Below are experts of layer 5 (counted from 0) of a mixture-of-experts language model. Rows are named router (the router's row for the expert), up (a neuron's input weights, with its number) and show model dimensions 0-191. Each number is 128 + 24 x the weight over its row's rms, rounded and kept within 0 to 255. Numbers have three digits each.
Before each expert's rows: "gets" lists some tokens that make up at least twice as much of what it gets as of all text; "mostly gets" lists some tokens that are sent to it at least half of the time. This comes from a sample of Wikipedia text that the model never trained on. Tokens count by the router's weight.

# expert 94
gets: "-", "\n", " 1", " 2", " 3", " This"
mostly gets: " This", " These", "This", " multi", " Apps", "Youth"
router:097100159091092140139137130157140155156105102165101102179148142086142120129158107156127127112088123077164151142118108151136130112119140147106088135143118132135151143121109109142106120118174085140127098139127100140149090115122133165157159147131099107116065076165131133102144179101098103158163112116080120126087077149105123139092138128098130111158096127094143130104146114111141116122125099120165118104143127152142138101116140094082133103135151139109184135140124144128098105120105122146118121126137104109119139126137144183163155103177119125157146118143108084150113158133090117130
up0:163152115120117154187155153142114096129155138147087130089111099159111117155134136145106091113081129106135152124115142153150131136158147137104138112120119137112144135146123109128114098130181127170156115133171158171164101118131123117082136119136139157132161156123101131184088113114117113161104095139154141098093093170135116129129109105116097095129176155137142147135132126166130130123144159125142143147149153141114186139113099138113115165128072159086145112146091148123129115089153137122098164105091124112147119155167107097166109117141126130132149151124145126094101097170145082152
up1:143095167150116144139131146155103122203149129154142100109133150129115117164112120104176135132121123147135135132119110162169152126174157109082141134119081145126098080127128064143112113111116155130110129177131127144106121102107103125102128087132158117150115088126115081115130100131127096155143148127161106140141127106077113150160130120110134140125130112110142092114141123114144152074129132082110128114114152076111144123168123139148092120114115116096100135150133091172150155130121117127159128128092125161129148171085120092132168165146141145167097124123097125152082134155173140112
up2:092131129125155147105132152107134136153104113080128138117143141134112129149100121159140161104116102086125126141158159172121173145171142101134132122193142166134141183099118114107134119088135114186126173135121159179101112100137145122076131109143098137111112113098129122101117082112091153118110118150126120137146099117115104123184144140152123104119166115116131171131167139122143140160143134116114137152162110151110130093136148113135123118106128149106144151139111183122111149060140164114119134116137112128143138149126135141138131095081165118106073146087107159132100142116133081100
up3:198143120132118150092131129125114147128129128126133109124145168114100147134121125122180147094156096097155156130136137131098130160142122120163126100074157121138096196094152130139158147124171117105095095132125166078110095121132138123154131114104118127131125143174109164081173099134127098153076155090120090144084113159109145096146100158168110102133107152128150123133055085135169123144135135149122114118137108121151152127108141141154146095125096113160117121132110128128137115111144146120114124168126151150145132122143134095144130136107148129126105106124106148148091125185122167160
up4:164174081065039138121130123137175102102136171140102135120135128103157158148148125093092133145109123140126121109140119159110152174137124102132134131160121117126129152152139135117136108117106102138119156153095100140135154129089110128135138159183154139151160124126086134102131133109084148108141128147157113106120122115117148119110139109118104136109112080172082116140145124138174091108126125102152140128124107148128126127152123135120163155116109111094150162117127124144152064078151167092126114137135128163137163090129142109123118136108099102169163156153090117133102106167143139128
up5:093145150128092117141117132132141161146128082064067100129134163146142109080146154116127127108176114098154134151111126127103131088132104075126093130167106109162132126108126140111132112160105127148123136119125156160126118161089108102134123134136119147113144125146139138165143105122119132163142125111110085125136122152143142121130133131097136101106131142106131144115181099054091127065157122118085118138117130130170128119151092063167128119173103114117164135110113130135118137130086079141142130144143116047150144119160142097157141108122129129164145122148149110135126126140136135149
up6:118099146170128147138112091118107134109148142134139122095110112139125139146130132119108145128154104131163141064171085157123125159137096082158172145113145073128115104115144155149052129103107127139092108112121159111151101146110138124145138122165135138115137141113136139114130111122147134140137132140171146123131142121143109106125139153219096096143129139088082072113096113162139074128081124116144138140127108135141100137123139128192152121112183110114128097103100101139101112104148114128152099115136132123168163102132130186117127120117128148126105152115149107118121132151151126093
up7:132120128089112138129088125094130117112136136140178122124074105111164147153129123121172075152122143161130107156100120132125142153081117106134104132135141146158137108109133099132145124131200111108148145118151073143094158154116124071145154155096129112113147128152130110126131104143111172124133147173119091127138156145129092128109127105163091139132125144142187144130171102148119125131128124142102146154137066086142090123138143122130108139155137126120125145129069143105086066108099161109121092134126138111131113101114088119127094105134134104121162102111098104135130142138153088165
up8:134134098136154157114146106168138134109128107111129094157142119157156111141146146105132093109153123101147127091109160115152109158176136141086070114065147131110159132116131108194145125121162113138105178173129118129113139134067133116138139107145157122137103114151089170140137121137137158142093150097131116132125120113150133141163118127123148135149103127106143100106099119114140115176104142141113135114130083076125115171162129129156122129126134120111101108142169132145155092094148136172092179161157119102130117083123133126121093146136111173124120088155134118119133079171140143096
up9:150157124140144157148089107105118114114148087133135139074121110161082101144127144128153156144094198097098074056114106107144169098162099137171143135097156162115139160123132112126138135124144105097104104092108098144151082113164122124130114137124154125145115144067105099147139099134172128155092132145190105119098135138132124105114117120132127129149150145102133160134169140129128111152149101105138137109120112142128142136129113084139084144125148155123134082143142099166143133115087149131111152120136136148131107135173106139145117077148142138127121132179132113157137144137102138115
up10:113178127146091113099170162124130139112135114176147145157140136101128115124148134128117129163149180130127159139088114153111159117120132139088145121125175112124144104145099047132141132175155151159135124122143121118130142133114123132108107120086109065113149135151148144100208111170147125166105131170113140089114099165137146147073141123114143156125082118106141122107156132151123127097157118139150083120090172130139163126106135121081158147143127107079130125154137141162147104112125081136086124137105130135129149119097150139146131123104139147156104143104119120131135141109113150133
up11:126137120163126101118103170097153106147139124114127101113117152118160097124108143121082103148138130119150125120106100153127161108126113172135074163129121121111134129087115111142167146084073133110137130109117159145082100111072104173105153143153107079158158135144137121139162138104115168152150128099132145126103155091137135094116090153115126113120119180146114129130141117153104109057120112129138174139105136146132119156089146160110183128159105125130122134163099111145110122149105094129163172152098112137089103160161124146133166149085103123126126132135133156144144135094147133109
up12:075122139143132112161134117128116131132141111146135113118129119095154146155133142139076078099183118149102114132143078166149117074135128064133114136121144123143133135095116131135159136114118128154143116150152062152156097155153124110162121131153138118130092151135163107129113131128144182124065107155126095121132148136145110067137123091167096102139118084104135129142120105084132103172125126126146104096121141106136121122148142159134119130126142106158119151150171098079147131147134131106141116100147131133158183148140149125164186135135164129074147130140148092113132124132112124145
up13:135125101167150148083143161126126135107120133173139109132098130113140146122101136144155143104153136184095126083106125107099120107137121145126091137107144155137112104052110160138146131124119149160137112139136142106113119131162113112124145117156120167141093093132107124081095127084062131140090113098195155119141102156122100082093164115148104159151128107123175145117134120094120128126144148152139117151142139120135096151104168092092139084137105111153095131128148140137086133159134119122162137164091152172136144131122169118105109131149157148134112119127105086138131106101138136163
up14:126126125106153110125106154123143104109164102134109082132105109096104134135119144143161154126119133135126095090124133145133147072139110160116160174121166100133127119127124097095120095146130100141131157120157128138110117111147113183117095099089130181160096145116161130160114181140154178104151126128089152135134166157141149151101147072168117151126078108128106146120128112139089158161132150158138113107141117129109098146160142139097123103132139112112173171121142159120148087123119123138122161190153132113109174159131120171150130149120104176156176133116124127142115109130136106137
up15:120188117124128095113116101119131115124122137137146142137115089114109109071121140149153147126123172144144160149151114126149112111140092183112102137136136091122121118116169175161152150080145118082137123138102093135096130134178137134114119152102157168164152122140156099124137151129152133114174111168132163092107142139140098132150116157112119135143132144184118116146128077200113126153112117131167092140130114080101097147115134109106132136149085134148135134087157119102153101101089126121149155157140134094168128160113132088130127131080102138094152133140146110147120150105135150139
up16:123171174137146136137133117121156116140150123096154149155170129106100107127155125127166099090123174121128111128148122154125146132141141086143141086169136112111093128131123080127169106160136168128119120106097138168174133087115150132134138064151110094138142113131146112148139156104176112119150113127118132107122099137159138112120198100114129094121118114135148114127156150118077142137125117048123132134105127113138135160138105164117103144153119155092138175149121127130076148130103153163133132141120121105113088143098130080103102082104150096148108126113133133142150124111174149116
up17:107095099145083122106147099132085201164143135109147084103110115100156152124146127131167146157113110106101120085114122102096133151139144126090135163098079110182140055142107104144154132119154144151135155145154121160128101115127137096126131147122128120107169124161121145134070083151126166134131132121120165128122141130140094103131133088134131128150087121085110125177120166111142135137130118124109137146111135141139162132128106175148080144109165107106140113158126095110131130136093107172147156136117116117113120131135171071137122133127126114151114094103142096113097095146135122124
up18:137141131141113139082097143146096113158089127122153102135110126108130159117131157151120181156128130132149140160132093108179144090094142173123162160135125111123111102151159145093081111143080148129146116141162143153136137068101095145120104196096165106127161140158121119136137139132110118140119125134108111135102105116086108112121101118088100157111100147123114123147126121157184111149142131168155122086135100129132127103150157142147127122129155090153129118118103137150099071109100141103110132151125140183135103142100171120129151114150101118158113154130132129085115168111125101081
up19:092176129129158107112147129136083124121106099164094104106105126124119112123129134132116120138120116124152126124202121095132163070138133157106110129126124134099128131183124123136117126134149155106134170147132123163131070095128167186147113098129144185118115133135138112122087165140136168166102135117148136117122163126153141067117152126113158148129110068115131133105106174128110124111170077144167149133151101084130098128136096127125110125152119099074125105153143155084151141113120108126130127103158115144151140108131165142138096127153126121147114140175140155137144115154153149151
up20:121079131095132121110148097134151117149100143127130140115168122118149161125123147100116130073118120135119118098110124142115098112121109097110144157152151145120146150120149206118169120123124128106107142173134124126089104183154131187145164140107073160151064120148107163130103120152152112171155093141135119101113114142139168137129150143107076108130153090098129112119163136125117140097156112140127154146109152166131103124134135133058161117099162129146140141148115083157157107130144125167139150136118100113134120179132139131071128122097135132109143158125141133122120132123109108171
up21:090142166111113108147124164146120121091104097138149116180150119119168158159124151128155117113103124129122160153095104129179141139131131107054121144127141144165138099118076093096114135160117172086138132128131167072124163128134164087130121084087143132112106138123174116137146187116130146111115101121098144111143122124159107115112107145126123170134140124117108110114115141130122150144120147166107142136099097198153162155124139140117126133145116115104126102157171117139131110093150147149161107103070137171108085110139120128142114121098123136141125135107147132122151147136153178114
up22:138084152140074154144132124155076121133125127163113098127135122154177098151134139094134124110114141128115129129173140155147116087087169160107126096122108139123158119092161106142084132128166124098138097112136130077182097149141079125152134102062113169124105144135119165130091123147128134100114157151105137128105133079129140154124131092144129149122117136103160142091125081135141092128163126125132127155186124132125091121130129129155121073144114144134169163124113140109127165155128136131104104123131122140100117132160112149140094128133163106110136142128132156178126105180115131085
up23:089072143106156129143112086161152143143121131123115113087138140119131091130148102104114119094140146114131145152092139045077133140110153111100110122104110114098080073075154142141142095119138147164162099143129147095123116196131138145134152145132110153123162115127157079139147146092165133103130139168127159151109176152144142144148095103144133156133120061131147096138136103119097114161098101117108117178124128102155129118111105134144084117143145120126148145110126115107099132117150139144133120130135131147135116115142121146101155098120111142171114145149129101161146105138125097150
up24:120133067117119122117133165146091109115122165126145135123099129154135119103151090117153098151170092115118141150133141137110120165104140094099100110100109125150115127098128145150150115078177137153184136099127145114114115122149123093168108098104153130138144167103115153126114122120097162068107103179136121145109148104095145115096159160100124120139097124142119154154105113124158102117118096156121112116122145155160116178136112151113124105128169158143137144144173135073097167179139140149153134096118143134137086099124139139149167161153156170128098105110120106101103129113127106146
up25:139123076118120117093174139134144152117177109141163126156154123155112117133169141156117111112140122127114153162115156120109117173123124124147133084106116138108150162155139100163156106130177120115128132127133148109153085138150156099117131128138114104108113108107138143128101102130124120122114158139112109095084132154117123170148192051114116107132110149143126168126146125119112142124116122172130140079162131142072103164103133106135112165155152152138110148141161151096113124137183141140128090129148124108115140117164113141140119128151172071107168126111121137133154149085146081081
up26:132082160146154131155119105125172107132087126161082093158134161113114108113114112153114129114115157126165161112147118125156153142114140122109156128164102108160155098121102110100130116090121116128132137136124115109161131145164108164117132143143132092159108122100096149129124161116101106120139098129071128147122125075133108136153161151099102138133150181140122162151135178146131127128129126151092136147111131101135115150146112163128160106142157142148153155141111156101124150150067110164111103098106118189168148133129172116084108122146135085133179136093102149075113140152111107129
up27:129141161103157129154141119133128143147116158112165126121168084106141108115153105137069108112156167110128112120150168125150115155131130112099113129155086143139148112104104180142160124160134111142080124161184115147138124111104173144148129112099081137136156103108119098152115152110130124112118155093135153141144107164127153113147164121125126094126142108132133093123149152217140128079105135081146149107144137108165121161129130110113150113143091144139149163119096095095113150136106148121083095132119135149135154068105156099131102106113141163142125132149112106107135129094155099146
up28:097118156134093157147141103117132088171152104131130098059135119093138143127115161132130120151135125124106164124163139123064094168146115100160158135079107133110134127128109118140157127103135096135163137087138122143105151111123139168129138090117174160136097133108137123113124125124142102146082162119151134126121156135102150118131156122133145103161087118119095177121116137175159099188110097101111166122149171155131096152135125148116103139121126129078133071123095120121152144158117172160142117133089129114129121111137137165142146122171164135113126124121136105155116080133131090120
up29:117112111102124165137129107128122091129115088150127095140101140163102092140098103141133175119140151153147133124172134140160137104127141109123112126107124181133151155190123128137178131135112149145098112159084139146126131108119119093123138131118121113117143143101107093116091142129137083098100121134092133135090141179169194124104175138120081132132163148156118112148119115126144143147153118174132152127172094122117116113151143180157103117158122134130141111140135083117136151070150121172114158150154128094120114131083131151130119162099116119070145110111151145117114178111118107133
up30:128086151143076122114129112137151145145135082113117150119110119121131122135158145110128159089158175144141175138114111145112147126160153181134127147172118134152077084149144132139099156087070152117139081146128094132160161099135121117139117161088157118166130135110166133112123120136153122111167122160134101106090138146123169108122148140151109138141147154143108126119159143158131129124118129134121129107166125090109142105137153142140157095088110117104112079160127117182143092123059120132121077138139108084113146132158152139092125155104150161098139104102122125113126115148171128122
up31:099142110120134109165114141156175108147075109150169134115118148101106177098175119119185143112113143132123116104131186158122122130139169148165150163159119115125112131131129169111129151135120089078108116127116128108132120161159133113138148107177096159109107181110104109156163114107088119110075166110139128134119140132127170095067140137108135098142110110112135066127135130137127125121155110131123130128131139133135138152099142125172151130150137141144126131116128112105125123172121119091101106089157123147093116107094158153102112164157153120114104116102129150092115082163114152141
up32:122106186116161136132116139122172145130103067072106122148137122128106112079148134157138115133133109103147137089091127061119094106127194141148153119138141098137127138158148194125124119144164141077112152125087152150139106105112137124150123123138143150113128103166111137127081090121148111158126121123145166144138133071137164108131161185122165129130133160123133119148072117087076156143125090093139145131136137163110118108121107157146164084133146167132163119127113116178108136125135100151100138158128122107133123125154119104124117136132141128135116112139099122116117140126128148135
up33:107128121133128098143123145115081144091101139132110165120139104146174113133174128136173110111146112127143173138161112158070089140116110113114113109146157094150127137143122114105098103129136111114131126119125163133148151164126126096117114143138085105131119146126114146155146145122093118104116133135141110114124153138065119183086133136177148178123148135111123109143079101129138127140155150111168126138101122076128126179133119177096158149122142117142151135129156140158148113147102106113162121100143129184119072120097178154105120126120130148158113094172146105150167083122146157137
up34:111157115115160141164132146133126138121081090152131110153135129133123146117115141131143178100133114163151111108104171178150163087114107117119114167165129078119127129091101129097138137114155121131128096131152139124122168138119100127121134146101151150120128105101139179121112145127100101129131137176141182122131111116107099111098110146102074112115165146090120136109141130076120142148142120065102144125153121138143137118153147135134183098148159116153128123121089138129130149117123112141160126090151118116100146165175117139161088118189099127139084143167121086119155142107121181138
up35:151123109149130125071106130101154145128117109131142092107182154106122132120138126139133147196142150150123162130127129136109113115159085074147101105143150150075155147171145134111147081119182139109075117135144116139161126093152126077164121086119136164192100102153125112142126105139092140137125101158120121145138101123154134135115133124113151155101119122133144110116101136122154114141088141141136113107116138134171167109119120130139161120125155138123144118160128133145183096133122105117127159139114136111139121183131108140120164137059129127127147098102122113112074114103132166082
up36:140087126172111166158094120122134134094119149130156112116132108159100126153163067124156137140081091145130107124134127090140108163111165131145130157080142111108103102162106124128096107123072134080107127125135138130109149126124117113147173169174117113118132086116173137134113130175145122117112139101153146154138154124113125109115108149137122124118134124093146086151179143100129116131138138064116151127138112128098137102142155101091107147156103145141131140071191087134111134138124088113159106121157125098132129128152096167119114137107127114149122108164125131133136192097112121117
up37:137131107135121127119138154128102143169104118127148134166134100111168090128120104116128130161176120144136131152124177116091142084105122157118113117154118104111136094119153167106123135120165136115182106156147141122127162152153117158116090171125137129118130106117127104154157126090098141165096134108140132138160094122123076168107134130096118152120115185097145145114154179106138111111095104138194108118182164099134097161147146089104152132150136120109145120139143134116133132120125089186137115152147136095131141121103143136104175095147155156123110119136108117126169088168093122149
up38:090144140109120110144094082084109113093143125079128130139108119157115110178140119066116108138102160123092103140134161144135112133156100135140110113092129147120153135119100120185124118140131134156123152117102155122113129163118089094137115107170132152100134154177139165139128121145109123163104165121099137080119119130130120116120167073110105141124147152090119114123111168118107130163168130104124128118130134127153149102132085108114143163144132145122129146138112151160109101163108118126099153093196119103108167152078130134124113123132124098119101142116112115116153176152162096186
up39:153133126162195129144068113161165105119114108125146108098106106164099095145139103134077124134140141157125104163117116140103144106126116109093113151091125193111110124122143121123085133135142096113115135101127122124083106095126157137168137118123143065156137157177180099093167077114146108147118111140102097144124126121118160102131102122118153102131121136122138129143115125110134128184127111144149148162156107150129097114166126169148145117154137094152144134084148145102163086131139097147117117095127125129140081131107149129102099146155112121115161156113115119137144147117133086162
up40:150116114134141100098126120122156109106124106161104152150098154094126138115157118116172121127154134107161155134131084160094128095125147112135151153160125178096135144138146134115129125098078181139170176132118117106171151107145125076149106109124131116153107155144116133104145159140187151135125169163171134157152114139119125092100137129120072095139106123128124140133108130099134087137194087119104158123142111157110143147122130114113122106126125125120140131166094112108105133123101111122160101139156144166147110135154127083179089132114167117122115146097142166145139108084106162150
up41:178151116095131118144095127104094120144135167137107136115128128092101132104111136111115154157148108127129108120101113143136141113110166107109129092122114150139115115152173085165163173139093105132127125128161096127115101118146159116146137134136134103121110182145099151157149156096150105087110098097099144092144147153152127147135161100109132146146118114176119138162133098147173143105177144161161131103140155155129124115086099152123116126133149118162114118139128140116151114142107172143099147127137125112101087156108126115157122125172148092147069133092171111123123159113059182129
up42:116121171137144157103089104152174104110132132096113168123137143109083152121118095135125113146121122109136118136126113142106132132124132153144125111116148138121161123169119108180154126075155192152119136114101111130118140091121107134092149146108120111094124088150129079129146156125155077162118108141174180112131149136086153119158140109136103082121129139137117134140123107127179136088120155158078121136125134082132133118130158100154157156112144128176127126121159078136103121083128131167105106083162126117061096131130099089125147140119139111120115094092123123160124121132140110132
up43:138162120134170165119114129152139110122124138108121118148127121105109120125170115115122191134160138129126108162085167165126114134129165088173135172076095133128140133076120118125175086132114127150095122116175130150150123108140139110133115107119110148154114112126172121095122170146144084104106084126129142156106141153173111119119158116139125104140170157133114153108093116092166129074147106112141108115150141147112166172124165127118106138109135104147159154125156138144112134106120132126112153170101132147156122167177083157152117107076122123116125173145134155093115118108136156123
up44:138147147130124101114141083136115100108129147160119164136131126094132108170119156118141102119052130134123124157127152111137127090076132110170145125118129174108099127141137125108111149152139120100153091140104140115135110141135128148126140117149130102131120110111181119112121149115135140142121129114137066149095127085094142136088128129204133124151121137139119176120094120076136128066125142160153123120106122187121160134111125139109129124120141129068138119110141147135144134084152177122140095163077114159107156145163108151173179154159123141152141084146121105146111115140130129118
up45:105114122078150085125146058151144112144117160135149141178123078117145133157088136139193113118126139098128177122134120142102130136113158106155146157096109136122145129147117157151141111157101102160162122099097129152151131137107123194147133118096119118116153151080138115099113131144136075112127137127144128156140172127110129103116155111143111196111100102126093086137120141128125109083129146151157152128106151146116164153144111158126108122092119128141146085125116136121120135140131132122170138050149126132109112154157120150172115140114142106144156127101093121113127142160097118123
up46:149117131147162113099133119144112156087130128118088125125087154113115119153139114150130073102132142160118151127075120061147126147183109162139097145113105101123147149158109085148099107107117123127094158146158122141118141126135137125112166165108135097138151143135135160108079143122150132139132154132123142136148133158109106122121110117162139103135113174156165163153126141155104119122128143098150139119109142130141102154123093130114122103132150129135134123169140162122149164115089170089130162110125132110149123190148142082071085115161129120133156122120114116192156148076143136080
up47:141104105133162169151150121142131143139140106127095124118115121124127098130161127080115135121167093130151151130117112094143134145150170128109127159122116149151132093092145145084101122133140120142098180105118114151149144084136155131139136151025091115151129144135135078139120162087166125179174109148117120166177119114134112133102140116153145146105149157125107108128128154125151115096108151080121140090129152157148148118108146093156111102147118149130129106144103160137121137065111111124122112117116124131123148117113167095122103154099143130135163106088101097088159117093148133143
up48:146135064172165129158152124110148151065163138144157134091127086121149150129140141148127109122115061143136113161147108125108116125120130141121124148137115072125081077126137136100134137121123173129155137102148135088140112122116141131132136102116102163114126118155130149077077146146087129171117149127147120184107114122125104144090130163159120134128125144108125166150142118117175061142123131132093105117160101166092128122084137138087126134126138126113128109153114146145134147150147095144147128109143161166152124113146133098124145145131127082095111187115134163115157130123138103139
up49:145074143141134149159140120151120148142185121133111152097176123161112106122089153107135118146123163158118161117129099142164095116117103111116058135127169152148147136096125093139100124117133156118127108107146141141138168157110149136116149169184169095119116135127116125115118135106111114133143149125122140162150155141147065142133101140166136100112111088115137145142116136137120135093105123129118106122120149107070145112142097098139121149101089183098127156113145093140161145115150106094091137119133124150109066135145093119168119155125106133167102110149114101172158091134108144121
up50:147141105102107144121125124110115120114159148155124172145089106073107127135157128097157144152144100136150139162156125132166125130161157173139102137104093127128138162141095089095175164081122148132143118143158094171161118118119130112073159137141135092144139087084114128150093108165122151086146134127133143143113090133151098124173131097120111156114136125163129137132178133106170110142159123168159129071159144137174122167118131140131111151165152114116127147136125146114101169135123109088122116103125123132115129128155114156121127094177141076109113137140149145130147173127122107136
up51:083096115126070181142119148146156147118120131126107089157148130139105119116132123148126112150119160151136163078190119111130148119093152147132139151174184119084132183114157086115109122136125124147142152146160148131140129135106145113130112167147144162116119124128109099128119147105185116135153106144117108132169158158149134087117121129159134152115151085168098105119113162108122077170155134111132121125166127159138125173118098166157145109168144149121126109149121152143141145124156102160130166132154124112080078144127126102119119116104154101142109127141149137134135112154151174141
up52:114134129156131140141125125155121158186179166106114147104169132108188098143093108156134122123129105127096155136151106120157157140156141055133136104109147127117099124096145121158124159119158115155085129126119134134157138111117134127153122144150154154177101067120105149108152150147111104099111141112141143123201130122110136153108136108116119066124163120140108184141079097126115149134134145125154110084181113152127145130134118121116110150118122080130138128164163100123119111115110098106163108101141131147136147139086128122158147127087124114106105092159136119119151118159161135130
up53:085154088116127157153154177114159095133128121134148110104133136120117154133151170160112145086105119137082105110124148129139125126134130140113144145087089099092144108158172134097099142122122150121118138130130130108118129115176140109118147134108128118125078151101120090116145095103108148155131091146081135109086122092169132097093163159135108114150147113160135075104148103152104103134175137106142150139104147166087111105119133106126116119106119140098101146125153097114099161150118108102175139142085134102111120170172119142128153171104155107162111105120198130130119126129126116154
up54:141155115150132129084135153150148133083133114119144168106130145143134130148160135119126118128154114129177143116136103122136110114121134181126122082148093121133120127159111161107148075122146098085121100129129157137136120157126130151112125126114115112143112152108134090114189085133137160121140153150152132131106156164080134153093120129144193173139139128124157143131141087097139117137094137141113160160110125130063096121138122116123149122097124106135122101113101126126162116155124132139114100080112116157180117069133130137108124164180093186146124106164110135090114079112150162115
up55:160112145135120132152152144101140109149120084106153087131094159153140107117094126174137179107152121136094121130130124158107120110108105115148104111113104169127149131128108119146149141152120093156165120110111101139120140112108114092088115109071133123078086093150138127137137128173132084130124111109155102164153092129152139172111171148129111138108166149121120139086153113088126146113163131138169130126155092141114167133163126153116130193117115149095122157157114116143055100134151104103110131158148118074134145095119132158127107136141122107129169162158124120129099114118133103108
up56:122108134126116132139130093170144144153127118100132102143142107178126126144135133116103156111097162148122184101107099149101113135120148106142130142097128138145091114104083112141112144172120134115187153123152129149093134129102144124158110180132080117136129102114117130099149130094114153129191098130120093132099119143154172106107097167134152165133072140152138162140112087147206155091148143121151105114120141103108128109105146107097134128089129128109145093138163153129115127172166126166096084092131124132112126154130112143125136153172152127148132108123138173153114148126133148117
up57:123188135120104133156111154125142138120181112132119133124155135154132089139101090162152118151132162104110211162123111135108074145110143107106108134097121171107113154138148139087122122100113119142136174103095115121110091134105158111151123129100167116109152119136138125099110159143119138089201101150143149113148174092144171135106143096093118101131132124151076161128094120161128154141102102141127155110135143156110115121120158107154121142119129146073161111141093127161107120103095140108099155109135143118128165151136127142141167149108112162122139131139107104106101159134116106126
up58:098168144152151115105123148121109150112133109115106123113116126142136149135094077142069090121143142164114131140158072116105118149159119066128116138104140139130124108100120166145145123097070134151115090131072130151169121150169098123101108177154119136117158113147130122112115109127122145107116116123108140124102109170144137094147137084121120133136106073173143133131159109135107094129119102112129150132132124100122137089107120134103129106118125109131120129151131160161105161113140152161127128120167134088121156186140134151098087073192167107104181112143144138142123145134155133137
up59:077148124090149088134142154116126137121144088097081090121152121129090121171088142144142141169160080127135116130138146128165087156152140123160159160144098140146127142106122149099120163170156130126132102131110135151097142116155183097158148146124130139166133114168099146163144153141133112098151132130108128123096126138189142169134112144139115088125149046152162125110109141128107130132075153152150139084129121100106101118138096124184133116126117125118118125129112127114124120079161102123168109154107146138105148138136151137144155149163088120118105130131154132129113158104135114147
up60:146133158127173132121112161143119101075152108163158106085100132117095097124136133147082115119106104157091113119110167124136108128159101119111149144155124128153104137147097108127112092130096160131129100170178154138112138087110119094160114096082085149165147128160098107144114154158128108116157154133100145125147101084126136133141153079163154095097135141139118133133113146152126171153113130109142115130131139117114160129153152068135139125135113076116170164082131117128167143084109147092158131161142135113109126096126164134115090129134091117103148139140143140113171132143141096148
up61:116096145138119135115104102113127139128142131096193094175143114126123076116135143157132155116113178133140133163100122112130177118107119190101131176188128067128156120143132125112170120091143154109117140139140162113121148147147130114114115138140118135150163152100143109124146161127117174106102129150122109117086117105111138148119097118122146123116089127117155096154138137155101136133146129116156122140172087070111121121110134150111151095128072169071154116101144147159183117156105105103109140173144120146117139136138148111149124139150129126121106127144114127080168099154128126144
up62:135101144165088149149111092128129141204123098143096151098138191086152089160124139154143098109154145096102114128182133101138176115160159119160142129161131154126151114126117153115156145170149112156102166090133137119149121092147134151134139140129079102119103134104129137128140105143146162145121134093134119118153114144125140172181148155126095077124111150123124146096118137098141119091116131124131134180120107077136115102102142198130119101124129142133106088142130138124126151106100134116130113174097121135130101164167128129124105113101139100105097115161131165135133136125134131145
up63:114124105095081151111125114145138132128137123154119089121125136108129151148141145128144134134109106068151105089124144116120150104085167113167157108161146107117151118109179113120138137162125142131143153182137155126163176085117117116101108147084137150116150150135144130127174112102102125104071108122132132114145083107122153114144111156149137126135140149105060135102079092108137156117145128119126132109109130157135104127125135152158107144130144157080131133140126114115113108112154126157158060155111137185134139079127094149128135140105121169153119132115074083146162132134163113113
up64:127131127122115092146077141142117132159158135139100097170097133127145111132122123097127093163118094146128133135115088080165129176113130101127109155108126132119133142121144092109157133130100112077163128092167131083114136091133101120179142121167165159105126138143137175179092150097149115135140152156086125133142123140102093088157109123123171142121143181095139123151116151130135085140131145162133156122140107092082168154107110139122123100115141132146138080135122158119092145137121139095113122135123111144131146149144143194177128095113140123123151128120077090112122107118127150111
up65:164154165134125123145122149113120119088111122178156142137111170128107177135164133152126070094116140115091162082119123131147085165184099104134134154096128134135126103088149113126142125154130094165133156155141138098127126120139141148128098136130123100118143114134099125099105115148146118099129095108136100105147129144142139166119128171165113100114154133121108100135107177153129156118137141137090142081085156112128135129149122159142126150144132111174113106100153117162130104119089160124146129129106127175120153168092118123110166143129131200149099137132140102155130175101103090169
up66:144085102144153138133099154167105101129139143132153112170099151128094095128159141183145103118108183125120106116134152161123129124100148141122152120138118139084129133088087187141117109101131120160196146109121155158105169128133099128103082056133109105108126120130101125109132126125163126128092127144084151089153110164143118140154098107127136148125130164139154094147121137145178113174124140089112124108127124107112138110124127136145110133116116150139128134132174154096089137120107142109154127110121119071100108132107134129122117095173116123080121119168100109136167116105158142132
up67:123084157096157143096092113144111137112133117141127145135129137131127126128074122110135152166156121117099142110105173124131176160169130060154145146138142168132134160104118088079110115138152096116103165123151113126107141127089147140191114113110099153146120122153158093157147118135132131100126126078086132130133099093126140148150121107106099152111114149176114146125141131115113181122114173116124139119096184132142158139134142171076161106128115112130106111158100163130083123107168116102116111121114124146094167142139140127127163119167135112127116106109123085118106135121081129123
up68:116117100102100095122159117162124123119104153161075138112148117127119105168118084118135137105132100175122117159137159146071160128138123148103111158128149086165121134154106120142100109153112140107130109155154129153160050115092143138146155147153145125110124121158117158155087123156145136158165157066140158106144150096111113099088108180141150139111123149138142161126146127133123141104125112109114101131132120111155164125150109148089121104162175107124129135118108111127170140183141085141160168152109112157155135137100138134119158136088133137105130171146100146156102130117128141117
up69:164182110121105164084090178159101109097119092126139144085111174151090113108139117084171127159107119142140147139123163166178145082164129124135134167120139098124127115139085106120143118135121109153158088117129158109101138166127138097148117124134124130162107217095117119111153149152119118097117141130120156141161140112130143147137140073146140136163132127107118126144126097151136141147087145204134130126165079110130135138121126151110115122121134083152142142129111142141089115092098124125134141131111132118170130137071147147138130128141126144106135129139135097113142111125149159115
up70:185074111159175133161165166120124091135116104142120143167117091141107101150146140113139134155128134076136137069126147082133096123131123134161134120126145135107142154138087132133148124105116123133167073155131140141124143108127146120161132161106110133111138101149137138158106167120104145087107098093160157131168119159108103136093111129123080100116115120135127159139082145154145168100106138136144147106129100154134146169149121160146142109106129137120089162112147110134114159122089095129097141140116147145110124131188137175174168157136113152148113132092115148115147114095126157098
up71:122136162104088140122149167136113136095116094150125110163098167127147148145142130101144122135124144086151117097092111100159096115174134125140165112152134089173105136113136164132072124169075131089130108136145113140126141139122134149162105130108157103098115144134133116111109121120150166099133096157118114171123124135150152122117070153107113136122115120110146110168144095070099134141132114142146133147126120134158129106120139136183136095135191119134147132129113140128141101161071142162124118109143111128160103173135120142122100122140117140111129161087128213149097162128124103156
up72:160109081124098106115126104123134123148165137122061143119119176094115156140104134114128106106086141138157120127121125125079114120152141108144125120171121108176128155130128060138109140131144146092139192142147124100150130110148167142127107119080103142137113106139085139157124133134142099097119175106164166116144146149114143178131127126178091143122114142130129121136069089120165088146099132156106129118110122162122156139142070139093139080135141135115123111139150142111141160196124150150098145159152124151116117112109162145147143125136140158135124125126161134132142129145087120137